config = dict(
    n_layer=11,
    d_model=256,
    d_expert=64,
    router_score='softmax',
    normalize_top_k=True,
    routed_scale=1.0,
    router_z_loss=0.0001,
    init_std_router=0.0212,
    norm='layernorm',
    norm_eps=1e-05,
    beta1=0.9,
    grad_clip=0.5,
    steps=7996,
    dataset='wikipedia_en',
)
Below are experts of layer 7 (counted from 0) of a mixture-of-experts language model. Rows are named up (a neuron's input weights, with its number), down (a neuron's output weights, with its number) and show model dimensions 0-255. Each number is 200 + 20 x the weight over its row's rms, rounded and kept within 0 to 999.
Before each expert's rows: "comes after" lists some tokens at least twice as common just before its tokens as in all text. This comes from a sample of Wikipedia text that the model never trained on. Tokens count by the router's weight.

# expert 9
comes after: " of", " the", ":", " in", " L", "|"
up0,225,217,183,184,220,237,212,235,217,202,196,208,226,205,220,213,202,209,225,203,228,213,188,223,227,237,177,158,159,200,187,208,173,191,202,187,186,149,198,204,209,212,191,214,170,200,168,239,208,219,174,192,200,192,206,177,197,213,193,212,208,187,214,190,203,186,209,209,193,211,200,180,185,188,207,202,189,232,194,210,238,202,210,183,216,220,166,237,197,190,204,186,194,189,216,231,205,220,213,202,204,201,238,190,204,187,191,179,204,198,208,151,196,176,195,225,246,228,194,171,209,187,199,219,202,168,204,216,227,229,187,206,205,180,217,181,176,169,190,219,189,211,195,200,166,185,221,169,224,218,184,215,202,174,196,201,236,180,184,204,134,175,202,194,212,221,219,229,231,194,176,202,200,214,172,179,185,186,173,220,194,222,214,215,240,193,180,198,236,210,202,194,221,217,204,221,215,227,208,207,189,169,168,212,180,170,213,191,184,188,199,210,212,185,239,193,188,204,218,211,188,153,220,210,183,183,192,193,193,269,191,187,186,210,196,174,165,239,202,195,195,191,193,200,192,175,236,219,170,231,165,199,207,185,174,204
down0,187,244,200,202,159,200,182,196,221,206,196,168,198,198,204,196,209,197,210,227,244,237,206,209,187,171,174,210,201,143,226,216,182,208,180,219,207,208,218,219,215,222,184,190,216,189,234,226,171,209,198,203,192,188,188,181,208,220,175,199,212,196,206,205,221,189,189,192,221,205,181,168,215,213,209,208,206,198,206,197,226,199,192,184,194,240,190,205,169,176,228,213,248,213,167,175,233,208,191,188,193,179,187,190,182,198,178,206,191,183,208,200,177,173,191,186,204,220,213,207,228,183,191,193,177,194,184,228,195,169,211,154,206,222,172,202,181,176,188,173,177,157,225,249,206,182,202,185,192,207,173,190,234,202,169,225,199,210,158,215,199,218,222,202,174,174,233,194,228,179,201,187,220,209,183,176,210,186,201,240,195,173,208,218,203,186,214,225,175,195,209,201,195,174,172,207,166,220,233,201,202,164,164,248,194,206,181,194,186,175,220,191,223,216,202,191,219,188,184,220,200,229,243,207,226,225,196,216,200,220,186,202,200,176,203,224,191,186,180,220,210,234,204,187,184,218,205,223,226,181,219,198,202,153,204,245

# expert 14
comes after: " ", "1", "2", "9", "–", " October"
up0,215,214,195,242,184,204,194,232,194,205,195,190,247,189,190,205,185,193,186,170,190,204,222,200,193,195,208,185,222,200,206,188,181,193,176,227,207,209,180,189,221,210,185,200,173,222,201,154,182,182,180,186,173,181,178,268,244,177,173,214,210,203,204,195,219,175,198,227,206,225,198,201,229,208,172,200,185,220,197,218,195,163,218,197,219,204,204,217,188,203,204,160,226,217,177,203,188,211,197,205,207,231,215,195,199,199,195,236,214,174,223,191,221,209,188,198,198,240,232,193,186,192,220,216,216,227,209,219,230,224,145,187,189,217,200,233,233,229,228,194,190,229,203,212,202,228,227,172,186,204,197,221,206,191,214,178,182,169,231,223,180,187,188,208,201,224,201,220,191,175,192,229,199,194,176,199,214,205,184,204,185,194,206,213,212,173,193,188,244,209,168,208,217,218,182,161,222,212,193,217,166,215,191,197,173,216,177,233,175,189,170,214,193,198,201,224,162,189,229,178,234,170,211,225,226,173,207,183,203,214,203,178,168,219,187,219,201,187,163,217,224,152,192,161,204,185,192,188,208,211,176,185,177,213,171,196
down0,181,165,196,198,190,187,171,201,176,204,209,221,202,202,176,192,212,207,184,226,210,204,183,205,238,209,204,181,230,190,196,250,203,202,204,209,231,184,212,217,211,186,186,205,177,207,224,178,195,208,202,218,192,214,216,247,194,223,179,197,153,218,237,176,209,242,168,167,211,229,168,190,176,230,233,185,240,181,180,187,197,181,212,215,201,189,180,220,181,178,205,214,189,195,183,201,228,209,188,220,176,201,201,177,222,167,182,191,187,186,197,208,191,182,189,174,194,160,226,181,200,209,209,162,192,239,209,207,176,159,169,213,207,185,190,224,253,202,174,190,203,188,251,177,197,152,228,214,218,197,221,191,219,208,182,202,189,241,199,230,215,210,236,216,226,181,195,219,177,192,228,176,211,191,206,206,201,210,207,236,183,210,209,215,182,203,169,173,219,206,224,189,167,214,205,193,175,197,180,215,228,195,187,194,185,184,186,210,205,213,225,176,207,210,210,203,198,224,168,183,229,233,220,224,219,174,202,209,149,209,218,196,220,202,200,160,197,222,206,181,175,178,178,205,198,206,172,231,216,203,184,201,181,190,199,198

# expert 10
comes after: "0", "5", "6", "4", "8", "7"
up0,210,252,193,182,195,195,190,172,204,218,200,194,188,183,170,221,208,198,202,198,221,197,213,217,176,189,171,181,191,223,164,179,197,203,250,222,220,197,203,237,195,184,196,211,199,181,193,219,217,162,189,212,203,144,206,269,189,199,205,226,239,197,198,238,254,186,206,195,175,217,217,187,140,197,207,191,196,216,238,212,215,200,197,215,205,198,178,196,192,185,170,199,198,210,200,215,194,215,214,211,213,181,206,203,176,173,196,224,205,182,195,195,217,195,161,222,209,216,230,212,173,192,199,197,209,181,186,232,238,244,209,215,213,214,210,173,243,203,179,215,200,224,215,207,215,194,228,198,188,187,219,199,202,185,189,204,203,170,211,164,216,202,201,163,195,180,200,186,188,198,183,219,227,179,235,199,193,190,196,166,197,204,206,194,183,191,170,207,188,193,187,195,237,208,146,181,234,186,199,193,199,236,210,209,168,167,217,208,208,235,196,191,166,176,192,184,208,190,194,190,209,184,195,205,228,205,195,184,195,212,191,188,190,206,263,179,186,199,222,196,233,196,189,181,164,196,230,229,224,177,174,213,199,220,208,205
down0,210,184,150,158,212,176,210,184,220,181,203,195,179,183,181,168,202,217,258,240,197,219,200,216,140,210,230,229,193,179,209,215,168,245,190,216,217,202,181,195,213,207,179,211,196,175,185,204,178,172,174,252,198,217,235,182,205,164,203,203,189,200,231,235,198,179,187,203,212,191,206,184,228,205,199,209,176,223,183,194,202,219,183,194,211,186,193,178,211,222,213,183,184,222,190,178,232,224,205,214,210,199,172,185,212,221,188,222,175,194,185,201,151,189,212,216,169,223,201,209,221,219,203,186,220,193,209,220,211,193,183,184,179,178,217,214,209,188,203,206,197,215,212,192,220,187,204,241,225,225,217,181,206,208,172,204,195,203,199,229,201,216,171,192,191,202,212,243,211,213,204,203,213,211,220,182,201,207,202,208,169,207,186,235,125,214,172,225,166,218,141,176,169,184,188,190,190,169,209,221,216,187,178,237,227,198,198,198,204,191,213,186,202,210,187,215,203,198,196,187,179,182,228,230,228,218,227,179,196,213,200,177,173,208,224,204,207,180,179,196,182,196,216,227,195,193,187,216,169,199,192,184,200,215,205,212

# expert 17
comes after: " ", "1", "0", "2", "9", "8"
up0,224,203,216,196,170,194,197,202,212,197,159,208,207,204,154,217,228,193,184,212,204,223,211,188,206,235,185,261,222,184,187,193,239,215,191,216,217,173,180,191,192,208,185,186,209,178,202,153,184,181,195,164,229,160,184,219,191,194,234,156,191,201,202,185,204,230,166,229,211,179,187,204,190,188,208,210,174,187,234,220,181,182,191,205,206,212,223,158,211,195,172,214,180,180,191,198,201,212,214,230,202,177,169,200,206,221,245,179,200,215,229,203,222,180,188,198,205,202,202,206,197,225,190,233,213,193,206,186,208,193,202,237,202,209,172,216,231,256,201,230,196,190,232,193,200,144,217,195,204,206,202,220,193,174,189,189,173,176,179,211,175,172,205,196,197,201,217,196,201,183,186,194,183,196,203,185,184,226,211,166,179,225,206,169,173,184,215,189,218,203,214,183,243,192,175,212,236,203,205,207,179,178,182,224,178,178,190,165,246,186,212,213,184,229,230,225,248,169,205,210,224,223,173,186,220,194,213,210,204,194,185,215,197,189,207,182,190,194,180,206,218,213,199,241,205,212,205,189,192,204,189,172,205,210,234,218
down0,205,187,198,169,216,212,193,205,222,180,183,189,181,206,195,171,185,175,206,214,217,207,211,222,196,221,192,160,210,201,180,218,224,196,205,176,206,220,205,205,226,205,170,217,225,238,194,192,203,238,228,213,188,185,201,235,227,218,198,193,189,182,187,190,222,201,202,188,233,213,203,192,205,203,191,220,184,213,193,197,174,171,210,201,188,185,193,237,135,217,216,194,188,197,195,206,230,181,190,153,180,183,212,198,196,176,179,206,191,186,166,195,167,201,192,224,194,193,241,186,217,206,177,184,191,206,211,209,199,216,218,185,191,222,205,177,229,213,185,158,210,201,162,192,212,202,186,196,216,194,227,202,202,211,226,175,208,237,189,197,222,176,177,250,209,165,188,216,199,169,204,213,240,224,178,219,199,198,175,191,194,194,213,194,192,235,173,233,227,217,215,202,190,193,215,226,163,211,238,190,178,217,213,200,166,143,195,163,199,198,188,200,175,182,199,220,159,186,216,207,223,231,186,261,208,161,225,206,166,219,230,186,184,167,185,204,218,203,206,211,185,217,192,217,205,161,209,217,206,187,198,206,215,240,194,205

# expert 6
comes after: " |", " ", ";", ":", "-", "|"
up0,239,227,192,210,185,198,218,259,212,234,193,185,214,166,216,246,209,169,165,224,221,149,178,209,212,194,199,218,162,203,209,198,195,198,184,161,186,204,204,225,218,174,188,203,225,162,195,182,218,187,224,234,212,184,229,204,203,212,218,224,237,210,171,220,234,196,223,170,195,184,216,189,165,215,187,184,201,190,199,211,203,215,179,213,198,180,212,198,205,185,221,217,187,201,168,234,206,200,194,184,209,180,198,183,200,186,211,200,211,225,227,212,205,190,231,207,167,163,227,193,185,203,190,182,192,172,211,204,225,224,194,201,185,210,178,219,203,180,186,228,193,202,202,172,204,175,191,231,235,216,241,214,185,200,202,192,182,207,220,196,126,195,176,207,201,221,204,215,217,181,196,200,231,209,241,204,224,234,183,207,221,227,195,180,166,175,205,173,230,218,207,220,226,225,193,208,217,225,165,185,248,187,235,190,175,201,182,170,189,190,205,207,190,198,214,194,194,201,208,177,198,221,170,211,209,190,176,201,209,196,191,190,182,211,185,203,222,210,159,158,181,217,190,188,194,211,181,198,206,196,207,187,197,202,173,182
down0,199,199,229,176,162,214,209,200,195,225,195,201,193,184,218,203,185,201,192,209,226,181,161,210,161,224,196,186,239,227,187,203,196,227,192,211,207,197,195,219,225,202,218,190,221,230,162,175,186,179,155,183,161,196,182,185,174,179,227,199,244,172,203,188,195,213,247,188,180,211,182,194,189,190,206,193,206,224,216,191,182,175,239,196,175,219,206,199,177,234,201,219,208,193,202,189,230,206,207,206,167,209,202,194,228,220,189,206,182,214,223,196,205,206,207,207,195,196,174,220,201,170,156,205,188,179,197,197,190,220,170,199,222,193,203,217,210,192,172,216,201,233,179,198,228,238,207,208,190,228,249,175,225,204,218,221,204,203,171,191,211,224,195,213,192,200,173,175,212,212,186,188,207,189,156,216,162,168,184,211,211,176,199,199,221,205,202,173,196,212,173,234,167,173,199,171,222,195,221,206,231,236,197,205,246,225,186,179,232,175,217,217,199,215,179,199,207,217,184,216,225,204,198,219,208,199,194,231,191,187,179,214,178,194,233,177,176,215,212,207,197,207,237,209,207,158,175,213,180,150,179,231,165,193,204,199

# expert 29
comes after: " is", " was", " as", " It", " a", " are"
up0,251,220,186,236,216,225,206,189,219,178,202,199,210,175,188,185,209,170,211,149,213,214,190,217,211,172,193,195,196,202,181,159,229,178,183,216,203,204,186,176,157,206,242,176,195,177,213,210,170,156,211,194,213,217,194,211,184,237,231,198,199,211,176,212,220,162,219,211,200,169,184,178,182,206,222,195,178,193,215,189,210,216,188,185,200,229,186,184,195,235,173,206,227,202,175,167,170,233,201,176,228,177,212,176,185,188,180,219,199,215,209,190,203,210,184,230,233,212,216,229,195,193,220,216,239,186,192,186,209,205,193,187,190,181,224,174,160,221,178,229,213,201,190,198,193,202,194,200,194,227,208,210,191,212,152,206,180,190,207,224,234,201,198,219,218,183,219,178,202,179,222,240,238,225,203,220,220,207,202,203,224,178,213,224,204,215,227,196,221,205,225,177,233,205,186,178,223,214,182,188,175,228,160,217,239,184,173,230,190,191,185,185,236,220,208,206,160,179,185,215,214,196,230,198,189,159,208,194,209,181,189,191,210,221,226,211,208,187,205,185,187,212,187,182,196,175,200,193,160,192,177,220,192,205,211,207
down0,181,191,197,188,156,225,204,234,203,169,236,229,190,197,192,188,192,230,204,203,183,205,225,214,193,184,206,265,190,209,206,202,194,195,212,211,222,219,204,206,166,224,204,182,230,214,214,209,210,222,205,177,215,177,210,188,216,180,170,220,221,184,217,168,162,183,204,184,175,175,215,158,193,177,222,199,207,196,226,209,184,205,242,194,172,186,234,215,208,149,179,188,189,195,197,186,190,178,199,220,186,202,192,160,196,221,228,186,160,216,203,194,189,200,209,208,208,177,201,201,164,171,217,202,190,174,230,189,215,189,215,199,193,195,214,193,217,211,239,208,204,222,202,230,163,195,212,217,182,226,178,200,180,188,226,190,235,200,184,186,195,179,201,196,211,183,173,163,237,223,207,155,212,168,169,188,196,208,224,207,190,215,172,204,236,184,183,213,194,183,207,211,227,203,201,214,173,239,197,211,201,232,197,239,179,220,216,214,200,234,225,180,195,220,217,180,170,212,212,166,228,187,181,209,205,200,175,204,213,178,241,241,177,202,179,201,239,164,194,220,195,203,182,215,203,200,199,167,202,212,208,210,186,214,172,183

# expert 31
comes after: "\n", " |\n", ")\n", ".\n", "\n\n", ".\n\n"
up0,211,182,187,219,184,181,166,180,225,192,189,171,206,186,203,197,223,184,178,176,224,229,246,203,206,173,179,217,228,204,187,191,175,196,210,197,219,200,223,204,145,186,190,220,179,187,195,185,198,175,205,263,213,164,210,230,220,179,166,225,177,175,212,184,218,190,198,235,170,222,219,202,216,228,206,192,174,196,220,206,206,206,199,230,200,215,210,195,242,178,202,223,183,204,162,221,174,179,190,225,203,213,220,188,196,217,210,171,163,174,220,208,204,189,202,212,220,216,201,206,198,173,191,173,175,199,223,222,242,180,188,156,171,200,207,186,210,196,193,210,179,221,174,204,192,152,219,202,205,213,184,220,171,202,198,160,210,200,212,219,222,237,230,172,186,174,214,190,231,198,214,186,212,208,199,211,237,193,215,219,206,218,213,164,198,223,185,205,183,197,235,218,243,211,219,214,225,211,230,186,168,173,203,211,209,163,177,168,194,212,194,200,190,226,169,221,197,192,216,220,178,192,211,196,156,206,216,202,182,223,202,186,198,193,191,191,209,200,207,214,181,210,200,206,230,184,208,209,203,192,197,165,220,242,202,224
down0,222,174,199,161,149,209,242,195,178,174,182,202,198,217,213,207,232,232,169,202,183,208,185,188,233,200,202,187,216,213,208,168,212,182,203,196,181,187,199,181,227,200,243,177,191,258,209,212,221,199,175,193,221,172,182,213,200,247,204,228,227,188,202,240,203,229,199,223,215,224,188,219,144,192,212,239,184,220,223,200,217,196,202,221,159,199,202,198,201,187,218,178,206,228,191,194,191,196,195,164,199,211,216,192,200,203,197,194,207,219,186,198,221,212,208,219,186,181,164,190,214,194,185,186,221,204,205,191,141,164,207,223,186,178,184,216,223,191,196,164,176,181,193,190,174,230,191,212,157,175,200,183,206,198,174,190,229,218,193,193,226,218,207,232,224,181,184,193,223,161,186,227,187,189,186,206,196,217,186,200,200,177,175,210,188,206,213,207,229,184,173,172,215,197,185,199,193,211,177,221,202,225,192,192,217,212,214,227,176,221,167,210,205,227,226,217,195,200,208,212,182,229,204,174,191,193,218,217,216,165,194,221,209,174,163,206,213,189,164,159,205,236,178,202,195,231,205,195,179,224,203,218,202,208,203,221

# expert 24
comes after: " the", " of", " for", " with", " a", " in"
up0,219,173,183,221,203,207,191,160,199,221,210,211,186,185,196,203,211,191,159,211,204,242,181,186,202,173,186,191,210,206,239,181,217,216,211,202,198,214,201,218,224,213,231,213,195,201,172,212,184,175,194,190,206,216,153,193,228,217,213,201,197,204,206,196,243,178,203,256,195,202,230,180,188,182,194,245,168,178,226,210,175,155,162,203,200,195,201,213,188,215,219,184,166,204,199,183,263,229,195,209,196,167,184,184,194,182,190,224,206,210,209,220,209,207,191,219,206,203,195,224,209,234,184,173,236,184,211,200,232,220,188,218,211,179,187,190,188,227,187,211,219,220,184,217,191,189,172,222,181,222,197,190,230,201,193,174,228,175,222,178,202,203,192,197,208,205,204,182,186,173,216,210,197,216,209,193,166,194,213,214,181,222,192,210,238,187,252,193,177,209,214,223,222,204,198,186,164,196,180,235,184,204,183,183,180,240,180,197,237,212,181,202,201,234,219,219,174,203,206,211,218,206,187,229,181,157,183,195,212,187,199,169,177,204,171,170,185,160,207,170,187,183,207,196,207,188,182,208,255,204,190,202,199,219,170,213
down0,222,182,211,227,197,199,229,225,197,203,169,212,213,188,222,205,205,174,170,173,165,198,187,198,213,172,208,210,224,157,264,207,193,175,184,200,189,218,228,218,246,180,211,213,193,203,206,235,174,193,205,207,199,175,209,144,196,198,129,190,195,203,216,213,214,195,206,226,213,210,208,203,182,192,211,185,224,166,185,206,188,212,214,205,186,217,210,224,173,191,227,214,163,162,165,212,188,208,215,193,180,212,183,161,230,184,222,209,223,196,222,148,175,231,246,193,200,188,190,206,184,206,187,202,205,213,200,219,205,205,189,224,204,157,168,211,181,204,221,194,233,196,178,220,180,177,184,219,205,204,211,179,196,169,201,206,206,199,198,224,192,218,183,205,195,212,173,215,204,177,187,210,195,207,214,232,202,240,201,186,206,221,238,196,216,193,179,168,221,209,203,212,221,207,220,225,173,181,164,208,216,216,202,158,239,196,222,221,197,204,176,175,216,204,176,208,215,205,175,213,189,195,176,173,205,174,200,207,208,198,253,208,192,210,173,201,211,189,167,227,201,230,201,191,200,161,216,185,201,214,194,189,191,210,195,192

# expert 1
comes after: "0", "1", "2", "3", "9", "4"
up0,218,185,194,195,212,197,215,185,203,219,156,208,207,195,233,213,235,205,178,203,190,182,176,190,166,215,193,191,170,185,204,178,186,189,227,241,207,190,205,205,204,179,231,206,204,192,205,156,195,139,188,184,210,201,220,213,219,208,206,204,166,215,186,227,213,229,159,213,187,196,169,234,210,210,190,214,194,225,204,176,181,239,195,222,188,222,214,197,214,193,190,173,239,185,191,219,228,184,195,192,192,212,161,193,192,193,231,166,170,221,237,193,214,205,207,202,207,172,234,196,217,225,231,197,187,193,224,195,240,218,204,196,180,267,179,171,207,203,214,185,228,205,213,174,230,191,191,219,210,212,254,159,199,218,205,172,200,195,198,184,181,213,215,188,167,216,213,240,177,173,184,194,182,218,207,249,187,232,194,183,180,224,234,193,223,186,143,218,185,215,183,225,235,197,191,178,192,215,198,201,190,215,168,170,204,197,206,196,202,206,215,191,207,199,214,205,208,204,194,210,190,173,167,178,217,196,188,219,202,201,198,198,208,186,211,202,198,195,201,238,215,199,169,168,170,215,207,214,184,212,218,178,198,190,203,199
down0,195,194,171,158,187,224,186,212,176,190,184,170,210,184,220,234,206,183,207,171,187,220,206,206,198,206,216,233,248,209,191,225,206,238,209,235,211,191,192,203,199,232,182,156,220,203,216,192,241,178,186,192,180,186,201,168,190,188,180,186,192,235,217,186,228,193,186,186,194,187,173,188,206,212,187,192,214,206,179,160,216,175,228,175,219,193,206,213,206,173,180,205,206,188,197,210,207,207,208,212,188,173,171,187,191,197,216,196,180,210,222,225,196,188,199,213,175,186,206,220,194,195,179,207,223,202,202,188,196,181,209,204,186,193,166,251,213,201,211,246,214,171,194,241,228,170,197,185,217,215,207,193,252,211,190,212,201,153,210,151,207,196,211,235,215,222,202,231,253,178,185,221,223,179,157,254,183,172,185,189,199,186,220,212,212,208,218,204,202,191,176,184,181,147,224,207,225,178,203,196,205,214,227,207,201,173,189,203,199,233,223,165,203,228,204,200,214,195,203,205,210,202,205,236,191,216,223,203,201,181,181,218,175,209,215,205,172,162,184,197,171,213,179,224,186,205,182,213,212,192,175,180,194,227,190,195